{"num_hidden_layers": 12, "d_shared_expert": 640, "hidden_act": "swiglu", "normalize_top_k": false, "extras": ["capped logits"], "beta1": 0.9, "lr_head": 0.00609, "warmup_steps": 205}
Below are experts of layer 8 (counted from 0) of a mixture-of-experts language model. Rows are named router (the router's row for the expert), gate (a neuron's input weights, with its number), up (a neuron's input weights, with its number), down (a neuron's output weights, with its number) and show model dimensions 0-31. Each number is 128 + 24 x the weight over its row's rms, rounded and kept within 0 to 255.
Before each expert's rows: a language model's description of what the expert responds to; "comes before" lists some tokens at least twice as common just after its tokens as in all text. This comes from a sample of Wikipedia text that the model never trained on. Tokens count by the router's weight.

# expert 6
Description: Prepositions in, on, during, through before dates or places, and year prefixes like 197, 201 in historical text.
comes before: " ", " the", "5", "3", "9", "201"
router [146 154  94 153 117 145 127 155 109 121 119 148  95 116 133 151 145 168 134  92 151 151 129 120 152 141 136 130 154  98 144 114]
gate0 [140  86  68 126 120 152 152 141 104 143 110 103 102 127 117 111 159  76 125 134 127 125 116 154 136 119  91 162 127 114 129 140]
up0 [120 141 135 154 119 157 120 107 110 118 133 122 131 131 128 106 180 127 104 158 130 103 147 177 121 139 156  95 139 137  85 119]
down0 [144 129  88 136 104 165 133  81 123 130 120 134 103 134 130 107 111 142  57 119 151 130 115 181 147 148 152 170 137 156 118 128]
gate1 [138 153 159  85 120 159 143 164 113 138 106 123  84 136 132 119  86 135  94 120 117 144 137 139 146 129 148 157  98 122 107 135]
up1 [111  87 158 147  86 129 149 159 133 133  98 191 104 123 132  96 168 152 120 121 141 132 125 123  87 123 117 148 124  89 134 128]
down1 [117  87 146 101 139 156 140 153 121 104 160 161 167 111 118 140 122 149 131 178 130 181 154 106 100 135 102 106 115 128 134 156]
gate2 [120 146 111 125 147 119  91  70 130 166  81 137 153 117 138 122  88 135 124  97 153 176 124  73 157 119 143 124 137 124 132  67]
up2 [124 175 104  88 126 138  98 107 130 176 103 119 114  90 137 115 110 162 155  98 129 137  96 112  60 104 145 116 122 104 149 143]
down2 [103  95  87 109 123 131 152 121 144 115 138 147 175 120 135 131 140 137 125 114 133 162 145 113 102 132 126 137 112 155 122 107]
gate3 [131 133 125 133 107 137 101 125 150 158 191 156 138 128 123 105 136 153 129 132 152 120 155 122 104 143 127 139 104 123 100 174]
up3 [168  70 160 124 114 135  95 156 156 143 175 105 152 155 105 127 128 135 141 129 154 113 167 126 129 113 151  98 106 131 149 127]
down3 [154 148 136 140 174  92  83 108 149 116 164  89  82 134  94 123 119 160 133 146 182 128 130 122 138 110 107 145 116  96 113 131]
gate4 [126 128 143 139 126 157 152 132 147 108 159 101 175 123 139 137 101 136 138 124  92 115 126 113 135 159 124 123 112 160 121 107]
up4 [110 140 115 111 110 116 149 142 163 113  85 129 148 190 136  70 146 112 140 153 122 135 128 119 143 168 145 187 121 138 123 155]
down4 [142 157  74 111 115 116 138 132 190 175  81 151 150 130  90 120 115 113 145  97 145 124 127 118  99  81 106 138 149 140 114 130]
gate5 [129 138 156 111 171 152  95 140 184  88 141 127 138 120 150 138 135 116 110 138 116 125 145 121 122 107 169 137 147 152  91 148]
up5 [122 131 118 155 126 145 154 142  93 100 119 146 128  77 158 157 176 121 119 137 148 145 123 131 125 145 140  97 155 128 125 114]
down5 [106 148 152 106 136 126 168 133 112 148 105 117 167 118 139 160 135 159  92  96 152 118 121 154 115 131 145 111 114  75 138 134]
gate6 [150  97 117 121 151 148 142 169 134 128 107 111 130 131 146 111 137 146 153 107  92 105  92 131 125 118 124 159 141 182 133  76]
up6 [144  98 184 157 114 139 153 131 113 155 190 139 101 138 121 157 133 121 162 152 139 102 147  80 112 120 120 137 135  87 128 144]
down6 [160 123 131 135 119 151  95 122 139 115  83 100 139 145 140 136 127 144 143  67 148 122  95 153 142 138 140 144 112 146 114 175]
gate7 [154 154 140 131 142 113 106 105 129 104 134 139 122 101 176 132 102 115 169 146 121 147  72 153 109  92 123 130  82 115 112 107]
up7 [116  96 113 120 104 131 115  97 190 183 140 158 120 132 148 119 158  84 129 132 116 148 148 111 146 103 134 118 164 125 158 135]
down7 [154 139 120 134 120 112 147 115  98 162 107 137 108 122 138 165 104 104 101 141 120 163 148 177 117 101 141 162 133 161 143 121]
gate8 [135 191 131 171 113 125 160 134 154 117 111 160 126 150 152 187 157 125 101 146 122 133 133 145 151 101 127 125 139 126 120 145]
up8 [135 110 130 130 173 156 174 136 132 137 145 128 166 150  86 136 132  98 152  98 172 144 141 110 120 153 118 105 127 153 142 134]
down8 [128 145 127 126 146 117 110 138 122 142 133  98 154 128 103 103 140 117 129 147 150  79 145 110 132  93 181 106 180 146 109 100]
gate9 [103 121 149 155 137 142 119 146 105  98 144  69 126 159  93 123 111 117  84 124 125 160 132 142 136 100 126 128 115 186 147 111]
up9 [112  94  84 126 133  90 160 112 117 110 131  65 121 167 137 107 152 107 151 130 135  96 130 144 173 120  87 162 107 157 127 133]
down9 [130 112 140 143 127 102 126 136 133 110 140 176 133 107 189 136 142 116 129 131 107 150 122  79  99  95  99  86 129  98 123 125]
gate10 [137 126 125 124 121 159  88 119 148 117 100 146 132 112 128 106 164 140 144 132 147 125 133 134 138 141 126  67 134 140 148 167]
up10 [173 120 143 123 131  84 121 127 106 133 134 131 109  89 127 133 148 111  98 142  77 136 125 144 121  97 146 161 124 131 125 115]
down10 [157 103 136 115 109 132 137 125  99 132 141  82 137 119 133 140 152 143  88 145 117 137 103 155 152 159 161 148 153  94 171 159]
gate11 [131 134  90 122 119 146 104  67 128 132  93 127 157 124 136 132 171 161 127 153 164 136  80  78 128 148 169 104 176 131 107 151]
up11 [154 135 122 103 133 133 167 177  91 126  95 116 125 158 126  95 100  98 103 140 139 124 146 164 130 122 108 141 161 123 110 105]
down11 [146 144 111 128 136  93  70 110  98 121 153 131  78 178 139 150 136 165 115 131  97 104 154 120 125 155  94 101 153 136 135 164]
gate12 [142 141 117 141  58 168 149 147 148 165  90 176 130 184 115  93 136 163 125 105 116 136  95 150 129 133 154 116 130 120 119 136]
up12 [ 94 112 127 125 135 138 157 148 131 118 146 132 163 110 134 172 123 111 153 129 149 194 123 138 109  88 157 171 117  65 108 127]
down12 [116 109 158 164 151  96  94 108 134  98 107 105  97 121 129 128 180 113 155 108 106 125 154 119  74 127 130 162 122  99 123 153]
gate13 [132 136 119 111 102 151 157 174 113 156 137 162 147 126 148 117 106 111 127 105 160 126 152 126 105  97 123 148 119 139 127 160]
up13 [147 113 113 160  91 135 125 131 135 137 122  93 169 113 141  88 151 118 160 116 155 127 160 111  97 127 114 130 143 143 125  98]
down13 [189 124 118 160 120 129 145 113 145 110 123 112 127 146 122 117 101  93 153 129 121 100 132 135 161 134 122 153 101  99 138 132]
gate14 [110 161 157 150 115 144  86 136 110 140 116 131 145 109 179 160 108 130 139 130 142 123 111 133 101 110 108 135  52  93 126 155]
up14 [151 171 135 145 122 118 140 114 114 129 139 126 192 115 147 118 112  88 131 143 120 105 124 101 141 142  95 138 114 101 134 124]
down14 [110 110 110 154 121 171 129 174 125 133 133 155 110 136 152  93 111  75 101 123 135 158 118 135 138 140 124  95 156 115 121 184]
gate15 [160 112 127 127 182 107 142 117 125 137 142 130 159 123 149 137 105 142 128 147 117 165 101 165 137 108 151 164 147 110 181 177]
up15 [150 139 150 120 134  94 118 128 114  76 120  98 129 137 138  91 158 166 111 127  96 162 176 148 118 191 140 116  91 143 148 128]
down15 [124 144 126 118 140  85 101  90 147 113 113  73 123 151 136 110 115 148 117 178 142 105 152  84  86  86 153 144  89 150 156 110]
gate16 [141 125 142 116 114 104  94 111  76 129  80 116 115 133 126 131 103 118 100 144 107 160 101 115 132  98 119 129 130 123 135 139]
up16 [107 125  80 206 124 146 130 128 153 201 120 124 113 151 150 106 107 128 143 115 108 106 136 136 142 145 136  92 148 111  99  76]
down16 [127 149 134  77 110 117 112 140  99 132 123 155 134 155 107 138 144 135 138 151 136  85 136 133 106  84 127 102  74 128 105 124]
gate17 [117 140 116 143 111 154 132 121 144 147 152 130 123 131 137 153 130 136 117 120 137 152 124 134 117 165 125  91 122 144 138  92]
up17 [158 132 144 136 123 138 165 135 103 143 162  91 129 185  97 139 174 158 163 132 148  86  83 132 130  96 168  99 114 157 175 116]
down17 [112 129 137 140 116  93  85 114  99 113 175 147 152  90 166 118 154 143 144  93  93 143 122  81 169 173 133 164 105 120  90 118]
gate18 [169 138 100 116 167 168  76  97 101 108 116 112 123 112 114 113 113 163 118 135 139 139  82 157 138 133  96 112 132 113 137  53]
up18 [147 108 125 121 119 162 161 119  98 126 136  98 138 117 113 111 110 137 157  89 141 139  90 116 101 124 145  82 125 128 117 168]
down18 [146 146 139 136 132 137 143 126 130 143 112 160 177 140  88  77 128 107 132 194 140 117 117 156 136 103 185 117 129 152 145 120]
gate19 [146 133 127 132 156  96 142 112 134 148 107 137  76 126 148 107 132 121  81 143  74 124 136 150 111 102  85 111 162 131  85 123]
up19 [147 122 146 145 102  94 143 120 134 121 103  75 175 158 154 132 121 131 172 111 126 137 115 154 128 115 165  82 141 105 153 148]
down19 [117 100 124 142 122 120 112 129 144 144  96  73 144 141 106 132 125 109 124 143 150 118 155 155 166 149 127 124 110  98 105 155]
gate20 [147 153  71 113 113 144 128  66 156 124 163 108 138 124 138 111 114  94 172 110 112 155 159 133 109  88 115 107 161 116 132 109]
up20 [119  92 168 128 155 112 152 109 134 136 140 133 114 117 131 152  99 126 130 130 138 150 125  90 139 117 145 128 141 146 108  73]
down20 [168 139 156 126 151  89 134 125 123 160 124 134 149 147 139 135 128 154 102 140 140 121 172 110 142 114 117 147 153 144 181 162]
gate21 [126 145 132 120 139 134 142  94 109 139 123 120  96 132 114 129 150 149 115 101 160 116 120 132  97 105 149 111 149 148 173 143]
up21 [153 142 129 148 134 151 152  92 132 115 142 136 142 106 160  99 124 137 146 143 159 131 138 122 130 133 135 103 149 110 141 123]
down21 [102 122 147  96 165 151 133 132 122 148 106  99 149 170 140 139 107 169 112 125 142 155 123 126 160 102 108 141 132 129 127 117]

# expert 10
Description: Spaces before numbers in measurements and counts, units like mm, yards, and plural nouns like children, buildings, students.
comes before: ",", " and", ".", " in", ".\n\n", " are"
router [ 89 114 101 148 135 174 138 132 110 143 126 170  91 115 149 155 104  90 138 151 131 118 135 164 102 155 116 128 118 113  98 136]
gate0 [130 136 130 109 146 140 143 151 151 161 151 147 142 138 140 155 136 147 165 106  96 102 126 109 162 114 131 149 128 186 130  70]
up0 [ 94 113 130 155 120 133 156 112 143 116 110  90  95 122 115 114  89 151 101 108 124 116 117 143 111 124 149 140 139 145 148  86]
down0 [136 116 114  93  85 136 121 153  98 104 110 143 124 175  95 146 145 110 139 128 105 155 100 146  96 130 149 132 142 119 121 138]
gate1 [ 57 135 150 152 140 145 171  73 158 134 141 138 167 149  90 104 137 119 143 165 112 114 110 110 110 122 113 134 106 139 130 139]
up1 [167 117 117 148 143 110 105 136  98 151 184 101 125 159 136 140 153 117 145 131 120 135 159 176 109 138  99 124 122 112  84 113]
down1 [137 155 116 134 119  99 141 134 109 115 138 108 112 120 104 126 147 152  94 102 143 157 125 119 133 116  96 144 104  93 125 139]
gate2 [137 157 124 134 170 147 128  89 138 102  95 147 119 105 143  95 165 163 123  79 106  92 152 141 111 140 178 124  84 150 144 110]
up2 [120 109 161 158 151 148 109 182 123 116 137 110 117 139 111 118 139 170 152 127 116 137 111 161 180 112  97 147 170 151 102 107]
down2 [122 141 151 141 113 138 116 104 123  72 116 126  84 133 138 118 114 109 120 131  87 144  98 158 130 142  95  97 108 137 101 138]
gate3 [134 148 154 124 141 147 118 115 102 127 135 142 125 124 134  98 174 164 121  92 116 129 139 164 147 144 146 115 114 141 147 108]
up3 [141 116  89 120 162 154 105 109 141 130 122 181 115 167 118 165 100 119 123 119 159 129 135  76 104 100 124 138 152 140  94 113]
down3 [114 107 154 124 106 109 104 136 141 161 142 165 140 116 120 143 143 176 144 140  79 138 142 111  87 131  80  91  91 129 139 146]
gate4 [ 73 127 166 141 165 148  85 119  95 141  70  98 123 117 155 116 144 138 101 138 117 134 113  98 135 167 119 105 151 147  92  94]
up4 [131 146 146 141 162  96 163 100 105  98 120 121 140 116 127 119 160  98 107 148 106 133 149 146 177 121 113 154 157 128 116 116]
down4 [147  70 155 106 142 130  91 125 130 137 133 138 181 105  99 115 136 129 143 128 133 141 147 181 144 123 124 112  95 114 154 130]
gate5 [129  85 107 107 166 127 110  95 116 146 181  94 150 136 133 133 122 142 136 105 181 158 110 145 146 112 189 130 175 109 113 135]
up5 [120 155  70 173 177 136 159 120 119 151 152 128 120 110 146 153 127 128 113 126 161 173 110 167 147  90  95 144 113 134 124 159]
down5 [144  95 141 134 120 111  91 163 123 124 158  83 147 136 132 149 125 140 102 143 173 102 141 116 130 162 119 118 143 153 132 117]
gate6 [121 129 122 116 117 143  62 149 150  74 120 127 119  89 130  85 110 154 160 154 134 138 123 106 144 128  99 160 160 117 108  96]
up6 [118 143  82 143 178 153 110 167 150 119 128 113 139 104 113 104 134 123 119 181 139 153 143 144 131 121 138 154 157 138  73 124]
down6 [111 114 161 102 149 110 129 177 154 114  91 162 132 149 114 150 173 183 153 148  94 120 151 152 129  98 136 112 160 114 105 118]
gate7 [129  91 158 124 121 141 162 129 174 132 123 155 135 138 119 172 145  98 117 116 149 141 142 115 115  70 107 119  97 189 142 125]
up7 [114 144 135  75 144 117 113 110 162 147 145 122 153 134 130 158  99 111 134 148 121 115 149 118 146 110 198 167 133 113 114 169]
down7 [107 124 109 105 123  84 122  87 104 171 128 145 127 107 174 117 121 136 118  76 121 138 148 124  86 110  99  71 162 107 117 128]
gate8 [133 112 130 124 163 166 143  90 109 144 148 135 114 133 103 111 150 113 121 109 129 116 125 172 114 113  95 144 105 120 150 124]
up8 [134 133 122 141  56 166 145 103  89  62 138 129 122 112 135 112 176 134 113 134  94 154 119 144 168 122 120 101 162 109 130 103]
down8 [176  90 114 101 103 155 100 108 105 119 107 130 102 151  77 101 166 160 138 151 130 125  75 108 126  85 127 136 141 122 117 140]
gate9 [149 115 203 130 116 108 118 121  94 145 100 130 165 143  95 138 111 127 165 151 152 154 123 123 108 159 117  69 148  88  89 105]
up9 [157 117 144 159 109 151 164 113 107 140 125 142 152 146 149 128 152 141 161 111 138 136 134 134 137 141 112 135 156 115 150 130]
down9 [112 130 116 106 128 123 134 143  82  98 143 132 180 157  98 166 121 117 137 169 154 110  97 164 111 111 130 138 127 166 119 144]
gate10 [119 114 126  76 103 135 104 133 137 110 125 121 129 127 114 178 102 161 149  84  94 143 142 121 131 148 108 114 145 112 108 119]
up10 [172 181 133 130 149 106 163 150 145  79 102 186 104 136  55 155  79  97 141 113 104 124 137 166 124 105 131 138 115 135 155 118]
down10 [148 145 148 133 160 101 157 122  85 119  73 122 133 136  89 106 107 148 126 121 116 179 134 127  93  99 147 130 134 156 147 155]
gate11 [149 147 153 104 110 122 140  94 133 105 139 146 118 146 150 171 167 139 128 130  94 123 124 142 161 128 119 148 148 136 119 142]
up11 [104 124  75  88 107 106 153 158 110 148 127 158 115 116 151 155  80 108 162 160 127 124 129 154  48 161 127 178  75 126 128 126]
down11 [126 119 131  73 138 145  94 118  69 142 173 132 120 135  97 130 163 150  97 152 143 118 149 116 135 154 152 141  92 161 129 115]
gate12 [137 135 135 114 110 130 106 111 176 109  96 137 100 166 173 143 178 157 112 109 145 132 151 100 118  92 133 132 145 120 171 152]
up12 [139 141 149 107 144 126 121 115 155 117 103  83 154 147 104 104 117 114 144 139  95  89 151 164 153 145 135 157 106 166 145 123]
down12 [140 118 120 139 163 159 115 140 179 145 144 119 116 132 183  93 164 120  95 106 103 121 125 113 126 164 117 153 159 164 168 100]
gate13 [135  93 137 143 125  81 156 156 107 132 126 161 131 140 139  82 143 149 146 122 133 127 133 176 135 105  96 124 153 117 130 133]
up13 [110 115 128 130 103 129 120 143 116 119 132  95 149 147 129 198 135 138 140 128 134 122 110  94 138 114  94 150 128  91 108 106]
down13 [136 142 113 139 146 143 114 110 111 116 102  94 124 121 129  93 127 154 117 117  93 152 147  84 147 138 121 155 150  97 126 189]
gate14 [112 169 100 105 136 145 133 102 145 105 127  98 101 132  96 111 134 144 164 140 154 127 132 119 179 139 129 120 135 137 165 129]
up14 [144 143 174 138 141 176 153 135 147  92 103 151 120 118  91 153 164 127 131 147 170  85 143 115 114 139 145 142 114 118 130 137]
down14 [105 160 138 155 148 101 155 142  97 152 113 173 190 112  90 114 127 130 173 120 144 121 113 131 221 141 151 113 114  74 147  94]
gate15 [130 118 149  75 128 100 114 118  90 128 104 147 112 159  89 145 118 107 113 166 155 110 169 113 114 154 139 100 114 141  92 137]
up15 [121 153  64 168 124 157 103 148 168 141 126 144 130 133 112 105 144 160 124 134 136  91 159 153 146 102 157  89 124 187 156 134]
down15 [132 134  79  84 127 127 118 121 133 114 100 107 118 145 139 102 123 151 142 146  92 137  78 112 152 114 117  94 108 176 124  92]
gate16 [ 80 142 130 116 103 150  76  97 127 156 129 169 131 167 138 104 147 138 120 116 141 144 104 140 125 141  90 142 124 149 128 129]
up16 [146 163 127 156 168 151 161 171 119 128 163 148 126 126 133 121 147 138 134 113 155 135 107 136 130  89 103 111 131 150 168 124]
down16 [149 127 120 111 159 121 158 124 126 133 132 126 101  95 147 162 118 137 143 139 113 105 131 115 160 160 124 137 101 139 115  88]
gate17 [ 64 170  80 114 138 122 133 113 116 117 125 132 138 108 127 108 119 152 127 137 150 165 112 145 142 127  70 103 143 102 142 108]
up17 [103 175 139 158 141 150 137 100 160 135 126 150 136 112 153 137  92 122 133 124  69 129 135 147 164 158 112 117 143 120 155 128]
down17 [119 116 112  94 135 144  84 140 164 178 166 103 119 141 157 146 139 133 167 113 153  71 132 116 167 117 126  89 141 118 134 117]
gate18 [146 141  94 129 136 146 117 116 150 160  98 165 100 130 127  86 107 144 154 109 135 156 126 144  97 117 123 124 143 127  95 105]
up18 [119 134 157 157 111  80  98 127 100 135  93 111 159 134 154 138 111 115 104  91 109 104 133 106 127 179 135 118 118 165 113 135]
down18 [135  99 126 105 156 129 149 156 144  94 128  92 118 156 128 138 163 132 203 104  79 134 172 151 134 139 126 151 128 174 135  90]
gate19 [172 169 106 144 123 103 120 160  87 124 111 129 151 117 113 137 122 162 146 156 145 143 153  78 139 140 127 114 120 156 111  73]
up19 [ 39 126 123 107  93 138 102 139 136 162 128 129  83 120 106 138 129  92 131 124 147  85 101 150  92 139 128  94 115 137 135 134]
down19 [164 114 126 128 143 127 118 163 114 134 118 133 154 107 145  95 120 122 106 132 132 127 165  87 106 122 143 157 113 117 142 135]
gate20 [130 151 128 113 116 104 138 142 139  91 113 166 139  71 152 154 122 102 134 127 135 171 119 124 123 142  77 140 153 147 147 117]
up20 [147 156  67 135 124 174 132 152 100 154 138 118 111 129 138 138  82 109 117 105 134 118 132 150 136  92 106 116 123 160 137 147]
down20 [160 114 140 135 125 157  95 146  97 131 121  86 136 167 108 162 145 131  99 184  89 140 145 135 159 124 117 127 114 118 101 123]
gate21 [128 114 149  88  85 148 102 118 119 155 128 101 100 139 110 132 145 125 138 113 130 130  68 137 134  98 119 125 197 145 159  79]
up21 [ 72  64 131 110 125 124 140  92 125 147  95 116 129 132 108 125 132 175 137 157 160 133 110 148 101 148  93 105 135 155 137 134]
down21 [128 118 137 146 158 104 164 143 175 122 127  97 115 122 120  71 152 112 122 152  90 105  52  82 128 112 131 112 129  79 119 101]

# expert 5
Description: Verbs and verb prefixes after to, modals, or pronouns in narrative prose, like could, make, did, mis(lead), dis(embarked).
comes before: " to", " the", " a", " be", " that", " his"
router [ 94 104 123 128 108 154 180  74 144 138 137 162  98 107 170  87 125 107 125  97 106 108  96 128  92 102  93 171 155 103 117 121]
gate0 [139 149 144 128 176 162 130 134  87 132 188 102 121 136 126 155  90 192 103 137 194 107  71 126 135 110 123  62 136  74 142 138]
up0 [126 151 118 150  72 123 138 148 114  81 135 108 130  95 157 151  93 138 115 122 120 139 175 156 122 166 135 155 125 131  82 129]
down0 [ 87 121 102 120 120 121 148 151 149 114 132 111 137 136 132 152 135 126 112 140 180  98  99 146 124  97 109 104  98  97 129 101]
gate1 [ 92 137 141 144 133 172 126 145 143  78 132 132 149 125 131 163 127  95 143 131 112  89 127 132  91 120 136 154 110 101 178 113]
up1 [132 122 126  99 132 165 101 125 141 133 161 112 130 113 109 154 124 141 136 122  97 127 106 115 116 108 133 146 114 124 111 116]
down1 [145  91 108 110 129  93 135  92 130 122 111 104  93 128 108 106 102  78 129 132  90 145 146 151 138 157 108 136 129 131 154 111]
gate2 [ 98 132 113 110 105 104 155 141 145 127 144 132 102 122 131  96 153 143 155  96 138 118 140 125 112 167 111 116 145 117 139 149]
up2 [138 107  71 124 114 118 100 105  99 147 111 103 109 177 121 116 160 116 107 136 118 110 154 121 143 175 183 106 113 161 109 162]
down2 [171 154 141 151 108 129 103 134 158 116 105 131 139 123 118 126 130 112 147 182 124 126 162 159 141 107 153 146  90 141 132 118]
gate3 [141 119 123  95  88 157 113 142 124 109 148 127 134 130 132  93 139 160 151 136 137 126 154  98 131 137 105  73 110 144 115 102]
up3 [147 145 150 151 150 115 127 133 197 159  77 123  93 177 123 147 122 180 138 140 146 133  81  87  91 121 132 126  83 146 147 120]
down3 [ 86 124 174 140 139 169 134 136  88 127 146 145 170 136 136 118 154 139 163 126 109 127 145 111 115 151 177 122 147 115 152 125]
gate4 [102 138 130 116 109 132 143 134 115 132 145 106 137 124 111 142 146 146 131 124 162 164 167 113 142 170 134 127 110 154 163 128]
up4 [ 84  99  98 117 172 157 147 115 108 108  97 113 142 101 131 123 171 135 112 156 134 172  99  91 113 137 112  82 117 126 101  96]
down4 [ 96 148 118 136 145 124 110 116 143 109 153 124 129  98 144 107 138 121  85 142 120 168 167 133 140 132  82 143 162 151 117  82]
gate5 [104 112 124 117 117 163 154  98 169  91 132 104 117  93 143 122 125 122 127 107  91 172 107 136 170 146 146 184 155 157 110 124]
up5 [ 99 145  98 128 141 136 101 134 136  83 131  89 122 121 162 167 116 130 151 153  96 145  88 118  99 137 160  91  93 130 123 126]
down5 [112 171 136 131 168 148 133 101 152  72 166 129 137 150 151  95 149 143  69  72  70 120 121 107 126 130 160  94 140 146 140 125]
gate6 [128 138 145 157 126  79 132 102  90 119 107 136 107 121  87 149 125 147 120 112 126 134 119  71 122 129  80 137 108 116 108 117]
up6 [ 79 185 110 131 124 115 137 111 106 117 113 132 141  87 154 112 140 148 106 152 135 111 132  93 117 118 137 151 130  96 107 133]
down6 [141 124 155 132 171 101 143 170 104 145 137  97 171 129 132 121 132 150 142 111 123  77 111 128 144 106 134 171 146 147 133  97]
gate7 [167 152 168 128  98 143 141 126  91 153 116 109 100 108 132 160 145 157 144 139  96  92  88 174 132 149  97 156 123 118 103 140]
up7 [132 178 153 166 149 118 130 118 128 112 152 162 132 104 119  97 127 132 106 119 101 129 169 157 156  85 108 133 146 163 138 135]
down7 [123 123 128 112 115 133  97 103 161 138 114 123 147 136 128 145 121 101  79 117 123 156 122  68 115 156 112 134 186 114 122 132]
gate8 [112 156  86  82 116 115 128 123 122 110 131 115 131 159 130 137 138 157 106 130 154 128 131 119 132 154 113 155 124 144 164 143]
up8 [142 128 107 114 138 101 112 155 156 128 149  97 107 138 143 143 126 131 101 131  80 135 139 141 124 169 128 123 146 107 137 152]
down8 [157 138 119 125 135 108  88 153  99 111 169 101 125 116 105 121 199  85 125 157 124 132 133 122 122 143 151 124 159  92 128 106]
gate9 [162 118 130 145 141 114 157 149 138 140 141 140 117  93 153 112 107 132 128 119 178 147 119 157 134 137 117 159 129 116 136 102]
up9 [123 135  94 144 158 185 141 120 121 101 135 151 141 102 113 107 102 123 122 133  91  79 109 103 126 117 119 120 140 118 131 104]
down9 [121 133 129 182  88 136 116 123 126 120 139 126 126 132 108 163 118 127 150 142 154 164 154 142 131 122 112 192 141 163 132 120]
gate10 [110 107 139 180 135 153 133 134 132 120  91 141 162 120 123 145 133 141 115 125  89 103 138 126 128 120 147 118 131 155 153 145]
up10 [116  88 127  86 162 142 151 103 182 104 124 110 155  66 131 125 126 136 149 138 150 134  95 138 118  93 156 128 113 117 119 108]
down10 [161 134 125 169 167 115 136 147 148 112 159 155 130 158 161 149 166 148 101  95 126 131  93 171 135 126 134 127 121  81 131 138]
gate11 [134 143  89 104 144 166 155 115 157 127  53 137 130 139 148 132 123 136 150 107  91 105 161 125 100 120 108 148 178 100 149 126]
up11 [121 146 111 141 150 134 130 141 144 127 117 140 116 110 126 151 139 131 136 138 142 123 149 126 105 110  70 168 108  79 122 138]
down11 [102 115 130  78 136 180 139  97 121 141  99  72 119 145 139 126 148  95  92 132 103  86 190 137 135 124 119 178 144 131 101  99]
gate12 [128 173 122 101 136 137 108 138 117 108 125 147 139  87 123 129 148 154 156 134 154 149 106  91 128 164 148 145 117 128 118 110]
up12 [120  98 122 127 107  88 124 130 111  94 131 129 136 112 160 150 110  93 124 120  92 160 163  86 166 137 129 165 146 108 119 152]
down12 [114 144 121  90 128  98 152 141 150 104 122  95 153 115  97 153 114 188 112 134 116 158 140 111 115 135 142 169 113 141  93 105]
gate13 [118 165  45 122  92  90  81 141 151 139 107 155 115 126 110 151  84 123 151 111  82 179 113 106 103 133 152 146 139 154 134 147]
up13 [ 98 146 188 168 106 157 133 133 103 138 132 127 120 158 124 120 140 158 116  89 193 131 144 131 121 138 104 132  88 135 105 146]
down13 [141 124 111 127 147 105 103  91 142 132 121 160 126 149 115 115 146 103 113 116 130 163 162 105 152 103 121 167  84 130 143 127]
gate14 [ 97 130 118 124 148 188 141 117 123 130 133 157 146  94 131 109 146 119 145 152 112 115 168  95 128 104 129 113 151 129 116 131]
up14 [112 113 156 141 108 150 125 176 124 149 142 139 123  95  84 175 140 118 109 120 140  98 159  83  86 151 100 102 126 186 155 122]
down14 [126 138 137 134  92 129 118 102 117 150 132 121 118 104 160 133  91 165 133 129 107 121  79 132 117  98 104 125 117 123 152 135]
gate15 [115 128 144 172 132 117 137 153 133  95 123 127 151 128 133 131 104 111 194 135 127 142  64 113 121 146 158 112 141 137 134  79]
up15 [158 163 117 133 166 189 157 138 104 109 122 100 127 137 145 139 181 155 117 182  73 141 119 133 128 137 127 132 139 118 128 151]
down15 [119 140 106 153 125 150 139 178 119 155 105 153 176 100 107 156 137 137 140 159  91 144 127 116 137 124 114 166 164 142 110  91]
gate16 [ 92 121 144 122 126 143 183 133 163 123 172 144 113 129 147 149 144  94  91 111 189 132 151 114 179 121 120 131 154 117 103 125]
up16 [ 95 151 127 157 108 133  95 126 101 135 167 145 147 119 127 111 137 140 125 130 116 139 134 131 119 140 145 149  95 141 100 147]
down16 [ 89 114 123 153 119 121 153 139 134 133  69 104 170 113 164  69 139 130 124 142 115 114 102 160 139 121 135 106 143  98 113 166]
gate17 [143 147  96 134  85 140 127 114 122 124 114 115 142 144 105 130 109 133 135 100  68 108 109 172 122 168 151  99 127 135 107 123]
up17 [ 97 118 133  82 132  88 118 150 108 147 145 151 145 168  64 148 131 152 107 112 134  93 125 120 112 124 117 135  80  95 123 106]
down17 [118 130 106 164 122  77  96 128 141 103 165 140 133 111 154 123 100 138 105 119 126 128 139 108 130 119 104 117 107  98 134 142]
gate18 [132 119 174  76 164 123 103 138 154 116 153 111 143 109 137 136 100 113 115 162 143 174 136 118 133 107 129  95 138 131 117 166]
up18 [123 150 171 159 106 115 123 113  95 107 105 153 138 149 103 157 160 145 134 123  97 103 107 160 132 119 145 128 108 152 117 155]
down18 [110 139 146  82 109 166 141 118 127 114 132 120 106  98 116 114  70 136 143 139 120  89 116 139  73  91  79 127 158 163 134  99]
gate19 [105 150 129 108 159 119 147 130  94 120 117 117 164 125 152 117  91 181 155 116 130 152  93 141 116 186 109 157  98 102 121 146]
up19 [125 118 114 134 101 108 158  96 107 110 145 133 114 136  95 151 148 120 168 113 136 174 101 130 127 144 137 160 133 152 133 105]
down19 [154 143 135 139 149 122 156 104 128 113 117 110 111 149 115 126 153  80 115 118 106 134 165  99 168 118 153 146 131 123 141 125]
gate20 [171 152 112 152 133 132  89 138 167  92 130 132 134  85 152  85  97 116 111 102 184 151 133 150 134 115 133 142 147 123 116 137]
up20 [144 131  99  84 124 138 132 152 129  79  81 112 141 128  95 141  74 112 141 101 146  52 129  89 121 113 146 115 169 156 133 164]
down20 [112 132 161 133 101 133 112 142 106 105 124 106  89 104  82 132 119 126 122 170 139  88 114 152 152 165  96 102 125 103 106 128]
gate21 [ 84 150 137 146  99 131 121 145 174 153 124 122 142 118  93 108 119 146 126 156 123 132 107 143 129  94 138 134 112 141 110 149]
up21 [143 109 101 121 174  84 135 127 140 153 129 117 130 146 109 184 134 112 154 135 115 101 166 102 129 161 151 147 121 126 155 142]
down21 [115  83 149  91 144 146 124 135 107 105 142 113 129 131 147 140 123 129 142 122 128 111 128 157 145 148 177 134  99 149 137 130]